Below are experts of layer 4 (counted from 0) of a mixture-of-experts language model. Rows are named router (the router's row for the expert), gate (a neuron's input weights, with its number), up (a neuron's input weights, with its number), down (a neuron's output weights, with its number) and show model dimensions 320-383. Each number is 500 + 40 x the weight over its row's rms, rounded and kept within 0 to 999. Numbers have three digits each.
Before each expert's rows: "comes after" lists some tokens at least twice as common just before its tokens as in all text; "gets" lists some tokens that make up at least twice as much of what it gets as of all text. This comes from a sample of Wikipedia text that the model never trained on. Tokens count by the router's weight.

# expert 8
comes after: ".", "\n\n", "s.", ").", "\".", ","
gets: "\n\n", " The", ", the", "The", ",", ", he"
router:499473499519501485495510475494536489481457533515519496514499512469511463481437509511519548516472548472511485475490442596484547457564463503446505536502446514465519489519549509499498543478517502
gate0:556507501508559538403490564452535539518456429550471527567477529461499465531556518485490525568551503479543507480490510429486413487475484457533466533514597570548514414480522507469537515497523500
up0:512564530516507509539534450508463520471535480433495484495458496468487467565477592453482508511506513516524428543447455542440477441457523488543470463551464430434531514479527483504527469525521448
down0:552491496475505517494535472525529512523450535449437530515479451482549448555539445449491510480499485549467481551498488534495433581521503497591501479461459509505527522535555566551530432507499558
gate1:510537533525523611396536434489545541556519436487522510505460444501558524490483507480484531565540509489475488547518486493527479487512521522490446482516475559480502519415524518465483550487432497
up1:509510519444469473567460497540541551524443543473532425582542476498500468533510434497532481499529595507456440489471486478569482442502475500470474495587494494426542569484570522527566462567496430
down1:487489543570544613483501506502486521506509514417524538549517506495458521492513486560520465507514431539425534507540414431462478464497508508431506536531487476521448445532599484459501413468540497
gate2:535456520472506507448482445462561462489524501396500507505481530501473539504467526509575493485515584603567524546497474459498531485537521518425485491440500530417507525518535458531481495534482397
up2:459501456497401549491478421491496504496474461501464569434533537418556451623494536514489501548536525574534489553548482424530507478476467459468350487487535553480477487525472513518553507488500464
down2:513526472526577515551492497456533480523520532434460528515543508572520503530541556443540516493555482529497476527494539498423454430577485496544481516535470500437456504438501479446465488465504504
gate3:501487534511457511483503486512475530565447492544535455538500520448481515458509562425563463465470519451574509467464476589423464504481463503510463460415510554514468448507501510493495454519465497
up3:487500471526533452546445472574561554477491560508462472518462506438554486457437515549467548475436504476567531518503493504460533473437496491490518525482474521495492537532558522523529546502496493
down3:547524517459504478435476468541511583476475548514512496366506560463513415450486424448496508545451495465511492500471444480442504575524491551511570500437534472534477485507473483506512460500472463
gate4:487451535488497549496483481496544476501461518496560474495502465485474465537500529500431488510539513576472511490507531537532555548562590498460530506433515485499531495568450490487474562506462497
up4:473555471533486492514444558454482529531558474438562489580515561470496500505522470485423520536571515484422494571519515452513505563492562465493458519441509503519556540496499487506510515451537506
down4:536483502465482475558469555464445521471509498498459473576584561521554492512600447498491561431461505544468507512473414520417515505455538504479537491486505510533450535458494377473504477532541532
gate5:590486470476464478418502498414518435481497542470596492507512463484456595547470513528508477524538433432485439433511543574608495518460443437528466526534523499488474462526499504436519416457444453
up5:516464394504488510508462482514560448429484591502465505557509564516525475533551495506511451532519511504501549452492486471523432487504462402529443509489471525493504529471445480527550550501517542
down5:566491466471465481543574553525454469484450454460451575541488455475494508472473527455489479522460454527497498529497480460470538504411477516447520515531466451542453574457496549511458447442601465
gate6:567466535492554469514531556576466554502404545522507594553486511495493485489493461545528528551479478525483390530473491524479441492531515572509562405519526509458445496416506441471541536540510472
up6:390503533421468556465508588496455498528462516575532511537545484493481521491493479481457442555545450535422477534442523448468466474530521543541488544587543523537455453462502520568517520415508492
down6:554531473511504529562489474483505535511504529437506564516430471473546481492480534510495426534485469575505436496488557519473473494555542478531565508503470466467498484490497418433488490494554480
gate7:523482473474432555527519542536528486508541545485521497517536474466434474497496512445509509466478524490520528536502532491434505496464594480414523580570528559446485539520548580573510470390538545
up7:511500428545567460524546515487594583471494485457484490384516455603450498497535406571452473544494473473423504440490480496527452520515474488465517525431530484512488462488504443480460557422503565
down7:485462531513462493492508462466460470547428482536486555496592446521513449540482480500478480548479494527494452485464523437468494436527546559491424525515567477502492578409481501602431480442534509
gate8:528518526505547538560493555503514504482427498581523515555516531497456544475493596541527514528519492483584518502506468485501498511538458488386508522570450551499568535546472504480483524524508462
up8:521507493423482513437552529516425483540551464538460541470462465589547528509504501418479551512444438433555523499509533504519573545517482504550450503440455459516492483434482494445450453512558558
down8:509578445453539453550494515522425483479589574487546531529450474500452540494498497466442491422554542570567483486487555529551592505499455492505478516504499468528514475511514485508494496498556515
gate9:491468461544489491559397520502447515461530483478482466474498529488494491495547511511517525472508491528459474476444519502479485472489487407516530500476480494525500567534514440459514517477472432
up9:539555415575495547513487538465455565558525500505532462525482578498485574518552543481452476456395475589518450481485506494498416504535488539459525453477608585450528560517506465482513489516556486
down9:546563539468461506505484450499462530519466540466483487488522455485464508518505579461480571496518480502467491420490487502476483585455482417494499499465453460520486484455430518518533620503519488
gate10:532557459522466518506480510445480542539518501534509460535538482522473531493555501454503536429555563590547487469563487491476496493534515505529476462631516529429511523493501485510468513428516520
up10:456508556507519586516526471489492462471532484498514474579473492474531423530503533511549466573560536499505404435417553457552489524540583497462507530561510536524490521512544506452532569460530495
down10:508486528515501556488438481517538422571559525539566589497439516478510483477452525516466478501508546534377531478509524414540518522484576482499541529485532542497522506552491455453506473420458520
gate11:520468468488537528563549374553454481486476509478471495555426451532488506462474484521535502456557472451470378457459547511533516459512498463549498549555496499469540496503531498427512522503491478
up11:497451448555516554559532499523448550480464582543496497546479504577488549468522456469549470509509455535510497467490569507397512474511540516564533477438481468470445521443436482416548470506490505
down11:473531515491505362485510522419493569472470524561507490527553504535463558522530523517503544494494389481467595560487526555490493575507495537458478515498486542496503472514491499615491513573480540
gate12:532457515466472503591530501500457447454478508462456487557521558532477509524494502484494552484527558537502449453509552487505491434541458422530482529492434542481514509524583503465453537464433419
up12:547400483449477505493465539523433465455478528465495488576539466513525438458483553499530495479518451555521458508439558463491485621464475552585498531477506418571513513441517509524442446476531481
down12:539474501456500490485599426501515481455388480496553477451459534480480433468453488538559495591535513570521490537470499497475527491508552503566483505482458499446517533462443574498519505541460544
gate13:559485500587452525529507547578438498450499567478497482508482544493472552550502550467494442508447474428530510479486587490506441450437615468476532484458502481542540541545516550459470477564545478
up13:454492491527499553590555514492492479489492501511553496479489564444463484466517596469499463418451537526514493507520504483512480488500453500533498419503546479501468517560507517500566528536457409
down13:567466528555534525446509512537537523477542519509487556461500525441487503546511498458534455497546446572543534510487518520519539471493543550577494470512477479508476458479389450422529603540517541
gate14:455535505488614478463500544493537480508506537549541489499491469546476490520441537457497476497501562515492501491527521527441534490530512505506473455487426533487477480492451537500461494516544510
up14:500455516484439504532527478481544542417531539417485458495493542469479495566545555457512539485475504476513526515465531506492511519488562471451476446470538451479524567530480483484484572486442483
down14:512529498561524562524520489533489476530460439542570476466497457531503469500527480431430543520589488468531512585491510497539561511532483545480536444555507410495509458502567458481472557432583491
gate15:502472527523569524460459516531548460540454460445482497475454526538538470456512525463467504561544483457562475474479462482501487494568531517459519565454526478533512463484471455383487505500507504
up15:440556445525455533513471511505548486502478536486453514509473479522503523513512473454451477546461620506461532422519479446443574550521492464513389457476529571573475494516443503482536430435485559
down15:437465404463537497553440530515535454498451517490489504475510464491483482533546438532568568550485500431566479474469486575497435490551532496528430445456479534514497512479510502517499558523427478

# expert 1
comes after: ".", "\n\n", "s.", ").", ",", "\"."
gets: "\n\n", " The", "The", " He", " A", " In "
router:514507492506517458471481479524524512499482544515494512530488501438485531490468528534486515541482539501499514456521470552489570453536464507423471537451433507480550489555558505487421524463454484
gate0:520526476536412500429498522551486490482481509557513494469451407506439501518483470527525517453405503500488482511504475598517491455524483474546527454498474472470540530478470450568442572478535468
up0:480471511420550504474474447535537548473508527500519535486470492463499478502454479593486489476508512483472425408461466542523436526550495418505463547452444501437505471452486481562496509528517506
down0:507424483483555521592473544515475512479490519519475480514521525449503450435504401528574520491496531525423521476462488524497540483491535533496485498470535486563544579448486497563405464543495557
gate1:490442428495470463493501494543475463487454485441512508521511403464483527530555486539506486509532489470561453513559498538510528548480428548526454503520505569507502505530552528528445496459451549
up1:454535544503530510460493544531560539510468450460540466458516447501438490419541469490584577551472470454503468478509511477571530562451502549566444502504444493552528491432479425453496518550471530
down1:493533518557536554460455536502543512464545490483595510457558478575512483514514484558491507531497463493424493564543544536571493527513567526500482477516497513466544488523519531486469487552500499
gate2:524454541479495450437491487514472499528493564505466422500535540492517467542523595489541596412495647389548519522498443498485489527511515403507524467464493571503470459558585515527471498498528393
up2:514424467496534566495447527512426493474603451424506587448483525537495490512571520479542542543520490508493488443495544477442516513526457490484445509509493516519528534537453467475389473487483470
down2:505527526529477515488505497535505498531476507472503527523463456524421565546506507501496460573506504467516544442518547482477570436467516480526489494480450468534496445439527480475501547452567506
gate3:464493458557430538538412537507440427496513491446536503458501483590552501485600469527553512512507491486460492558504536454516585523561445543495454532484496536516504522510489498419419548428471485
up3:508506593519365474454421447477466536514503481504513473556457484454551479483397495489544465443549464504486472483519524448441502570473489518515488438503388472480480519503531616507549474513515573
down3:469549507528479505505406474464506471519528518421463501484512431517478460533423483496495501496579495558485476452569480526494502504490459532514421492520463539573447531407486587542537568477526538
gate4:432482531512532516522412445552457442513511585428454560527501524501475555459437485505494458530525567506524540522472496470474523475501515460443505474547448472537559481513500535501463531496551535
up4:474504508468476471495537450510494532482441507622506519487512573497515543553546524520458488522420488542528526572509520440520553455470513491452420425505507446498555472545528509510504468530520438
down4:440529553538482483525453552532474449572459557482508448524510538501507542487465480584477496502474455575556511624570509507505517507511570410553507493487529532451488519474459421492534537559473481
gate5:438454486502507525483501459523461490485495458464531495547413474525511510524514504461526565442454428518546489504452498396490447523567476468486498493444454503503487478547573507430472507523490462
up5:514490464472430482572446463445540561551508487501554511492508549442522543496549552591539470504488461442493502506490501526530558496535518512454526514531511498461449511536507537542471457489477469
down5:484473576429482515525525492492508498501484470534496489487518578436646462454473450472490491480496505526503424529481489515510543523514562573415426537493497525514520460586484496493551576500444539
gate6:550628495555563445464540529476467525576483429531536539565493450500465519543430533495458533447518448542500529478513536504503558464538489536504481436549510564544488507499517459496551473491469474
up6:454505477531546500520511462490449528444569473544475468453462520578429559487522536509525476454535529459535521397509520507463488514462601496477554483554542504528533501450504538522511514474496535
down6:455496504485474520510411510511501514498581502485478446454488528493476533543589492510493420518559526557535571572565532533556440430478452527477515485496538455513518505572601469504423539473504559
gate7:492518477537539527566487501475448493450460539514424519484508495491474513461555502468487595587510497476528536402527510471514463478450384449473485496437448549484512478522499465531544505484481495
up7:480452503537501488422500491467484494490479538406504539480521532501477484522514467520525452533478490435493551497485497524522547494526474419467516486536503510478533492550496527423461538496469479
down7:443513471453458523477513462509495496494499483495554418495516557514500481538542384469482451512524453441509427547525523432563522449460443470482458552463507485454496507492494513568496410509483498
gate8:474522456554509498507537465485487465466466438505487477569500598527465499450452489484530517474435497479545550468467549516465516533450500534536469509450502525575468498551547520511438514405487538
up8:571555469484542447483487562542518494496510530507477523457468548515497566453456429504445473503484476513490521509567499537555513431538427555503541505474510446474540539448479509575458533467521478
down8:495569517476452517486447536530553481507461492514488507567486587506417545486449499500555496452508495457473497537496509489500434452538501459463458548454567550498464413478450460478543491573517504
gate9:475498559522459511469555484511528472496491413506523496505438545484464461483512511504435443543470566474524577497456468488460481506537470543440480554505505501501569544477462465518456434447539463
up9:391510515447537451489500518460492455490563543463583535555512513453506517489512475571518491471534423552459541506456481436516452545528422511446504478544444490525519525552520537500423529462460562
down9:501563485471500485507518540506533492520472501485480550489528633452485469575524529518521465505517518550497494506538567502487383489523513501477491526486507481466515490513471483522526518471493487
gate10:544452464543432542489523490461549469521533521397567544526474503448465529446545510587499514500496444511556478511491491569439533563539455447431442470503466479481479526451529520521534523539561531
up10:542520509511553492413461585465454496421545559405553480492484439511424506468529491471525477497506488560553380482401465532429455457495486510582433479498596493501502417481413490494466596440519450
down10:513461429475489515501473528468529508451510511497436488561512435508539442516533493488489483530474463532505530403501476413460570520546516459501504531506430532476544555556522501498476478582533508
gate11:547513542504569590484517497566492507566450504435592473536463559518455508465498496578519398431549458500502464501474580467525497487519497492482485503531555543495516497566463464390497507479512477
up11:571540486562603556545489394506476494508527544486520503449545575494524476529538522531493530545524533516513466505474569511462447484470512470511504477566467532491447569490528522461514443529496442
down11:511504457566458444477518499469489524483515417567527483509482481457515547523444566523520525419515497440465506470530486461518498517491435530509593492447516499568452458529544444498509410471462515
gate12:542501445550505405509504539534589481537550550476555459496438550483524543563574474506508448474521573541495508500462467478555555585514476559437569546415517493539489462511479430568465484481554525
up12:540555505521526444517488472420538465554606485430555498519483501477467507462461493497550551465471531566529525554538546524508502460553537524482471512458508502509501586570440485479536512551545517
down12:514495473552511589502592492485544475483484491544492485482528475441417539526553457467515502542526484586537523548507440486491492447519464515457589516543500483521524503533506478441429472457514512
gate13:450510473486524504461457476532520518488449502582548495492473469593524507516561511488518541527490446496504538486456475432453520531538509443475499469402505590531529441462455539407492514525446527
up13:514487547506462503527512531461549542510538598526511472557503538485506472558498541470453441496603533515551510485532447430549541532544503499389537551513438573481441473534473521485460481507486473
down13:490459506498414533509502506494496464477467496556486462531516446519505501463573524528480481504452541495469487506556546493516447548500561475449540478484501520502528480518465478497502544479562454
gate14:521458470458460496537544553400465458452417525502479542459498530444534476536500486495524522597498475548534497472528552550486535519464482528455576522528433531529523447591485503489424478388511502
up14:499475524510533546503436536553510489511588488527422526435559476467491569449529478443511483504566527496440487458495440500550495473468503508589502495512508470458498434470532476400528486492561468
down14:520531476437548500522554547504499472506447480466506616451504547462523523485488521562480427510481547502483439491458543423467512461512553545536543521522538508446555449566533489416469503483446494
gate15:470518559533486528522528495475506528592450488509527499590563468524458491431405499585554486510531433561471456456472500431486499562461448519520513524534510515474506526471544477424526485436470507
up15:497493478486505605492514527535568530567570527502517544526545439505544473464507514457548522552451561533455466476527511522480585532463521440488452460506539498503510478551604546494528514554492491
down15:545575551394538559487449500483489542450460490462488538513477514531572522529445562585446450536507466508409600551474617383513531477478527555456504464487461495544551491506525508517511515468594517

# expert 19
comes after: " | ", "0", "1", "; ", " |", " |  |"
gets: " | ", "0", "| ", "; ", " |", ")"
router:518428473547532473450436530517498522503478433487548486514477503520442530454531596570518555510550519452551492496447432480551512512472511480493536511452497500564558431519471507429513488474516529
gate0:452482489465504540451546573591506521553514467492501492492477534519528520435578541512449479460448529508494474543448428549505462528419462521490491506415518478472468517560492435463526545516501520
up0:518438521532517473542439491528542487557539457510421496504443552596455557475479546539485466570497530550506502556515473501468458478496509462446540470557505538463500560478579495520524528530517532
down0:466495484502410580466470535556524494602540451440474530512466481534455495482537492451578542493507475537432486492483522443518567515494481537488452464516492458468501520509511520525519462572503540
gate1:479474525516466504464496437487583478529566524541487537442536554449526507523480485562497520530476544506610471414491464477579514554510566397469510549473474487552520440518506501524534509488482501
up1:511543519490516444517523547486528432494501483438459526520512521513540455459466440512504485511494525429452478471506481453501505447499569516514538410516465474586558560485509487467552359464469466
down1:582460518517473520474504584459475464538505543548517482526522497486423508466495501456600544559444501569497514429477489523540522530479494527430466545501458469510502477428474451578514473500458546
gate2:554504474481570510516499525499515525524549484538548500512531475493464481514484530459501430508516546547446512536436497474516518450437516576546503500578477448436552423507440487434447528524569587
up2:495521521407447482547540530472514442531516494426538538452531538573519496438432483521517493565511500519467490534520502521513517545535424547532494527452473489482576478514442545461522454524451494
down2:468515542489545533487581496454465550541452484495459538429548470489490474469527500550478495546526503479479549549515455444539514557478502448454515528466525487472585500503454554511544443453458569
gate3:504457436568487496501487456517520547515552452466483540527503513459539522525459531523454520524521551503550503543519494461557486525555493444509556505474534492451499434525499525491505526583482535
up3:452543468545507508505466517478512483433479508433460512508531489459560535515473488449542496519496565523520552472515450532489500506504572531550442491536543483560519497503533533529437532503549508
down3:510465511490463511537488556506503479483482490490486505533529492541476574577557470423449473516460483555471487470512494529472550475503560519497472498439543438486463501539423497506471544488589426
gate4:606467516517523498540448497585457466469417506523550538475512579513527468533547488491474459568493527515557461454432498504527524531545529522541474523473526510517560511526497462517502468434514455
up4:537586485472502482543477517513485483507540504537436454512494562552473436561533503537532495556463599500490520497516531565559558500522449505516438548496532498474562526555484510477463526414487445
down4:539508485530505486501490555566481483506553470502475412555528499515498512500503572471538458493418450484478480435514443476545530504507488413524436496542520465476524479521484464466550434546496529
gate5:519528486534460545540487555514490453504515527465497519522471454561460523483522506547504535529498521544560485486492486470498479567563591479473458504514437471567548537488510503556508548481521483
up5:486499518548475477503542455531411494504550501551467507498522506509435468488557490378468565455491540539551443578444535463492490485496462521469441508573543531464522523566506625524437598465551510
down5:517432490514475489508508528504477513552549490504477456462474488509445562485523478533448599464508519470564388491574503519550501484496512484489473462455484540449481509513483556495533528534492601
gate6:504439456520566535500446442502494476583591484527422389467510498470491558488519529440520516516457598512485546495512458445544441511518460475509509564459520507448516569533484456498504513510518436
up6:508479470577546472584512506486515530518563472524554537467522483563486521377514575527504501437541472465503494572479403519491464555480450507511491508521529447437478472504431446462444525535540551
down6:511531548478483488446510490510493444500490536495516466529533422540505494499449480499518554510506526417459499504551534519549517546489507517581434518542514484513506504478533536516516483465479504
gate7:504503460487509477452490510475512494556514500494482443471488578547496462489521493499527535538452545503487444518522557514454544465493479589506559496502474487488571483452521509453448556500472493
up7:454521510533400508518509502506479464567562532442495477508460475492477446559436491492504518496489478517526522500549456476467510512535469557513448507484489467440458506443471526579515449443433486
down7:461497476447484493546463480481429477470511482548492471496493506405453441532479595541519499527559500501600507513570604481541400524507490473435478514507499529436406538498457496496545433477500481
gate8:487557503484481488455541454496474497391501460502573517538553406405565474479483449494494533471523481551543475464488392480510525491472560447581488553539492515513479531505504513494525467470521496
up8:512433473527480443537465541517498519503566532529571467428493533534590456489544564441531448432494585555526482421562415505526527466532506430510490456495478482464433472572570477497514485552517434
down8:417481478488535497462441486510390429538465539501433454494393506594551514525517490496484396463497500463490483491618446562519498474515558539455522550532503545465465541626521447557462507427517489
gate9:506586491501510475437503454487432470425461555533531483459519585504510512510474501486433506530506488532557514584493489498450513533490544503502499588496542459438505479513483481484529530448540467
up9:451534505496489504447479531479429551424487481480524512487537506487451434505495510507550531509446558533487481593508535581413501530498499533465528523581491564504482474458428484502503479452510473
down9:450498498580505480439574515473523542541500483549419460482500515487504488542430498494524506515492480448530491471549505454425541509510515533475551456476401518442568421557478486444506507512510533
gate10:539508501431476454444542489507573508482495447518482468504519506529457481470520500560452509532466542488582512487492545550515564592529516498489518441482451445505453410490494504389465489532498496
up10:616583497466536473451478481408490416497562543496411549543462504434560499528456452485476472494577528451555499547541445475525481408558506424459523455450552402489522461503544454501497489513485476
down10:529510497454553505494569501523499443493507430429489500481477504458518541524476521457493510411540542505500483495425476542460511509518490448554616433508452495494506452516463443452533531399446505
gate11:505444498516510512470398492562505501527539480437468547475443481525541473524469537494483546482518549579527488501462461474526478571543519531541504450515497512529529452522478424454502506557511502
up11:547492539461594448562536489434562545552557503574478495464559534426539536522525608484514533439506464551398534495447558491461472466499425484514491528565558448427461540505520531489504510437504475
down11:454481539491376514555557424477459511525377508483487486465466548481510474555489500456478459494567513524452529584435562590501467480482507524491503533525507605527545560581534434526455521435485545
gate12:509487529512517532510454513514560488491499499553475465539517441523464457484483517536567503516496517481523454462509462520520464534461455562487539528461479512485558572491547471501470508553419516
up12:474501516542503531488544419493477466482457460526463497451525579569385561508496510552512485502527485453566544505463482481445524417536470472429564528489522562588508546468535539474486470469521523
down12:497493476507513567515452531540524513575425493516498498459574475496470467533482533551521464501511502532545469501446528454437431542474518481507497523483492486495448539498474530464511460493483500
gate13:461528494519544529521481460494465421448532418452515480468597562525475503562469596460463513558457536449503483475509457515481516495583491493528478519470524560497499461516525507540493488482417478
up13:508511463499513495454493499423481526489550565483486524466514549477501522508478563513594532464499567559537514490526550476527447461521448506525494454517561529424529436539508487503556519439485446
down13:469479489503551460544485473509480481537462358541459467513465457491522547514551534438492472584425543518515518499485476454513510479550446528479480569501522492484566494464497514484591506566450501
gate14:581485457466472502576422497451527541495430535482435474474579450537531469537465530521506543496474472482518484419505478518521519466475451537491483479466536527497479522519506494530515514491504555
up14:531502518482449514447406582492530596545456508437492498498482567478504464545549562498559550531490524523496483496478470498519450498536569459451541479585453501516526487505501552498484471490529433
down14:492487500548514549476484508508500519516534463517476536440494517496565452520577484543486519507515489424502496509584499501506522492482492429529450458479532510565416495415445474432493555422474468
gate15:487468407534497528479515454522532426466474490438562477474593526507492522561479497487489538533496474569546469413505455538485489520520461472505489616440511449503493481501505517458537498519491519
up15:528518553530517517524499515536513609469479491471494436476489525542455546496582518545593519478565533486458480501452529537461489547503522536473449436573491533488527486450515474497466497468494536
down15:473505534438495567456463396483491492508495546525505503551490489494514475457472436502575542504512472512513530464516440471562509544528508500434433552462489526532481447506499539440521514509524520

# expert 14
comes after: "\n\n", "==", " in ", "===", " C", " ("
gets: "1", "2", "\n", "==", "===", " =="
router:559479502489500528492473455462556516484464468499467483523485487522457533484511568533528519537510510505482498495454497532515526479503466503515486486407518525553506443537465457434489552454476499
gate0:576528482536510563489495496488464525498540544579539513539428509443493556499477473456517449539465466474456518509499486527521537522481515508484512529444515529510484555506451561491430449500518486
up0:502422526479425556515469525528511511507498554423521507513534477503536502484495559562522516471558482507469548556510519494517414567514497568485458483506443441529526493486491536520515594533543549
down0:550540560483423524463508501438484442441531460485528497543443474465465582505523511501526445483461525552525526545498508506616515452548494439536529522551570486512567479555519413524500507423438478
gate1:456510507485543483496533465477474456504532420487499467486527558446537441569458537501539508556501515425490439468557468470558459504528475443500433590477472556485422429471575429483567499481544435
up1:484572448510562442507481416440479512545513496543444447440542514533460475535471483488492479437571537498438510462515465553484516452486478504469479498501573494538459519456466475389562543465537468
down1:524554525488508527492508481433510537486530486502499513519462494560520567528512499494561493513523515498435524508473549443551503477520521475508501493475507524511500442569436585497539448529444460
gate2:507435446460509513490471443530484518487473489501506398523535456520483542485516617457510500430451505543491467480550537492557513471544507480485482585442426526570475488534512524459497513516467452
up2:455469484420482474490443447503484532447513578495466481466532462476573476524475553465467490486478593451460488537505515494541495523480471497559559495406473501460503457498486550624567538562448476
down2:450510459548490532478524552536494504544437540522530544559544494473500513544484491471558475473514460396527513514554497484554538550447468494407543461465474500515450536558517484470493438485485522
gate3:553467461461428499458493544557547499515432513477463477494447526552504436431471447384477542471581503477469520471538503484515455497493477557507481487442528499514513528457496504563521596490585517
up3:608453528529529546528434448494577482527600541430434475389466593515493486543549511522469448515499544446450540564512544523427549482466448504504516462545501520521530532520517411482513493483467485
down3:532507457439529417505453529519536429495426567442527456509540566558497437461479461415509464495482559521508557432472503523507549546545528495406487541427467475463469474493576525565489545501477559
gate4:513379448468440560484491431486546485536432390485476487454489597550482495520563429492521508485486519483540524546468485452473463490534461492459529536477531520526481465558452445501460552480495420
up4:484545492536446512517557582490469447486458529436638515484525535476497516543487511525584475460457486537547596523468534490500471533518500450495499513389488512508526442534413538494421550448430510
down4:509545574528529433499511551514522500488478460465543532512576561568452531526495485495528486445532493526553439484555393516502419560581494553489473486557509540473491425493536448503483519463418466
gate5:474490517518458544477512496473514515546609474472463485507476527511468546548523460549504520520392574514437487488495472548440501480564496448464496462573524491523475518531533446508501496474513378
up5:469423490545528505493447443399480459430526522525512517460539487508544471498602534500496504500486467489525514526479448482530544523543579482540440490447598533488552473477528450545538543496528552
down5:428515513487444517532570541475498516500475502452513466503477547529456477551508524483453508529526461437530570478531547508533532535511436500492449505558487463476607436432467516490551490496458475
gate6:545451480520474502512500509494522439570577517522535524444468535545441511513538475513566572499404562513577517507458480518486491590463521495464517435499524479480464433465520516456512504493440445
up6:521496630491501508492448471538466515501520522484507538509463462531480557506469489487506430577517548456435522497514454454534390467477512475474470544481454487463599517499540491528504560501530524
down6:493494584476441537489510479446449554502505496465538509522531471552540482522506520492503398497460548483463520482477462476565538560514511528524547534541509577558567437572478515439466536491525481
gate7:530541497514533514575488505474508453440503471500485483505420557529480454495565496515480408502456557553470537425568427545462473474446493524468462459507510477509418558493445457562459500533491503
up7:569547606468534490512501447504443447554453499469468473535572526532515457484547465480546530515476509539478517391489511502504474459519440434590526491505437475548447543485554459518491497495499521
down7:425529510475397557482506501473488542559479477472434498435521528466453440518445531546554483509603439497507452489508491471501473533494491478549452417551498482467553445532506450524475506491560535
gate8:515488432422479494499453518441420483493482402496563484531365538541447523497445480494463536583438489512489506433539539477513522505491482460501541571514515484471517503556423448505543517548418440
up8:482374405476434465522579431533523464535494478547525494474524521522516469543512500523551457452492532545541507520552521481510563442523538533497484480488502545440566517436500489477502536527581529
down8:524514474502535554500525477549528496562456480521524543455483443521478478480508443493488501465491447507510540527474480510530497534573484487416506475460430457500501560505476500483562496451553540
gate9:527484450544541516458461524404531536435493483458512526512470492426464531489564494531472488548469460493549522472564475509529554467481402554472549474438522400600506504509458443501463589412476471
up9:542474570463451538445467460447545559485484511502522495508473500559475494497521482464485512520500417479407478552451528465528531588506520470511495576527431453501517443472534492461499515457524488
down9:586485450438499445502446485594476533502469500506477491516471528494518470503573453559507461465433459451462552521551483508532406416482469461546433499478444517438530507458505445486493523546488473
gate10:584509513468499502497479480524531533515554471573516534552537480492484528517537471538523576547511609528528480483492530539509458462524479445549506435405428497532527469485456499496505492520459563
up10:561540481478499517532497511518519448529537495531562533556447483528525541505471505509514431539460449572474473510486447433522490491534469510505448502431525437534519529513453467514468484463494516
down10:481565524459489503483511509489560498533511483499460468554507515478475465542482573478478585480411499502500477435457498499520486513487484512601547519452392479577484535477520439461462481534516470
gate11:441500448504505507487500516519513429475464529491486426614457490481504577546480551440539511539497510467440577505536500441487518518531497492451452496508485522520423501507507494474518435484503508
up11:506431556501441508456540553510514517461465502512533523506477482562556555522506472451525474453568412526449536489448459525546497583449505559444452451532474530474550543479479534480487480576535547
down11:521599543487479525509526507476539550464402477449506543475530528502488542513482449478477525444558507465522522517476484511533569516576476502426492454568515504474470532474501525518474495475540516
gate12:416496521493473536508479440539503538485488508538456434465470498465514507496573515447465549521440532465454476459468553439496550540509492520481551495488527517581540491522490490465552608517429537
up12:521437534520492495541440442520600449474546482524472547440527501503524574419486482517554505410492492488515461503473421519474496471548536458504473494490458557551494489516535496513491514569485518
down12:498508493502494520540444567485496487494511494548471539614509501529506537490600503444514566479433377508526467544507503407569560530499534538529490496506544503536538524499531618473548576533522501
gate13:536514465510575481467524450469509496460474509557480498475437497540518491448438546555515522507551551518469518423515404427518470471472457505499490470456498499511565462504538524475522574475514482
up13:519420536511473526516507570526537413446472502516509469507518554573521483577511552487511537449483505480558521512508510546432422533466540536458451515582479485544530497431500501490480489503488486
down13:550510535529445469478488533549528449455511434541480476522454519457545467540584530484405441475494593501475511507557609494520519570547470459524464513511487598523448536408478477528532522570570477
gate14:521538496502492425377470479443503507501542494561517546553530546508482588461514471470534485474558513495469527493515465510562521556527468454496546502531513453471449441444539548491484420495456456
up14:463514532550469499530508513479520490495578399556503507490550485539530545516490487385556512462466473494437451466532537520520568530539516528494458524488537514459437519510502541464509468511488527
down14:498502431459495413474494456531493415489436501486577496490524529493459499521497547564495470513553514554538516481557502448528473457474527503532475495534528504446552511526606528493529508505524509
gate15:444486506520487505499464490458468528427467519429522508496470527530450495521527568508533482497457408478438445537475561449487578520482500588568423483416498516483595441428535502460521544472526505
up15:566496562505541460504475579501509454480469586480602555519423430484450496474555503451488510452427490492553407600462553487552547514507490523458468480437479507479474498460493500560508477503531493
down15:485502418488481485510583482493504435543496555480538522514533509488464449533514552425456500515454511553541519477480535528494525520489430491591507494486503502464538509575507516446498540543542542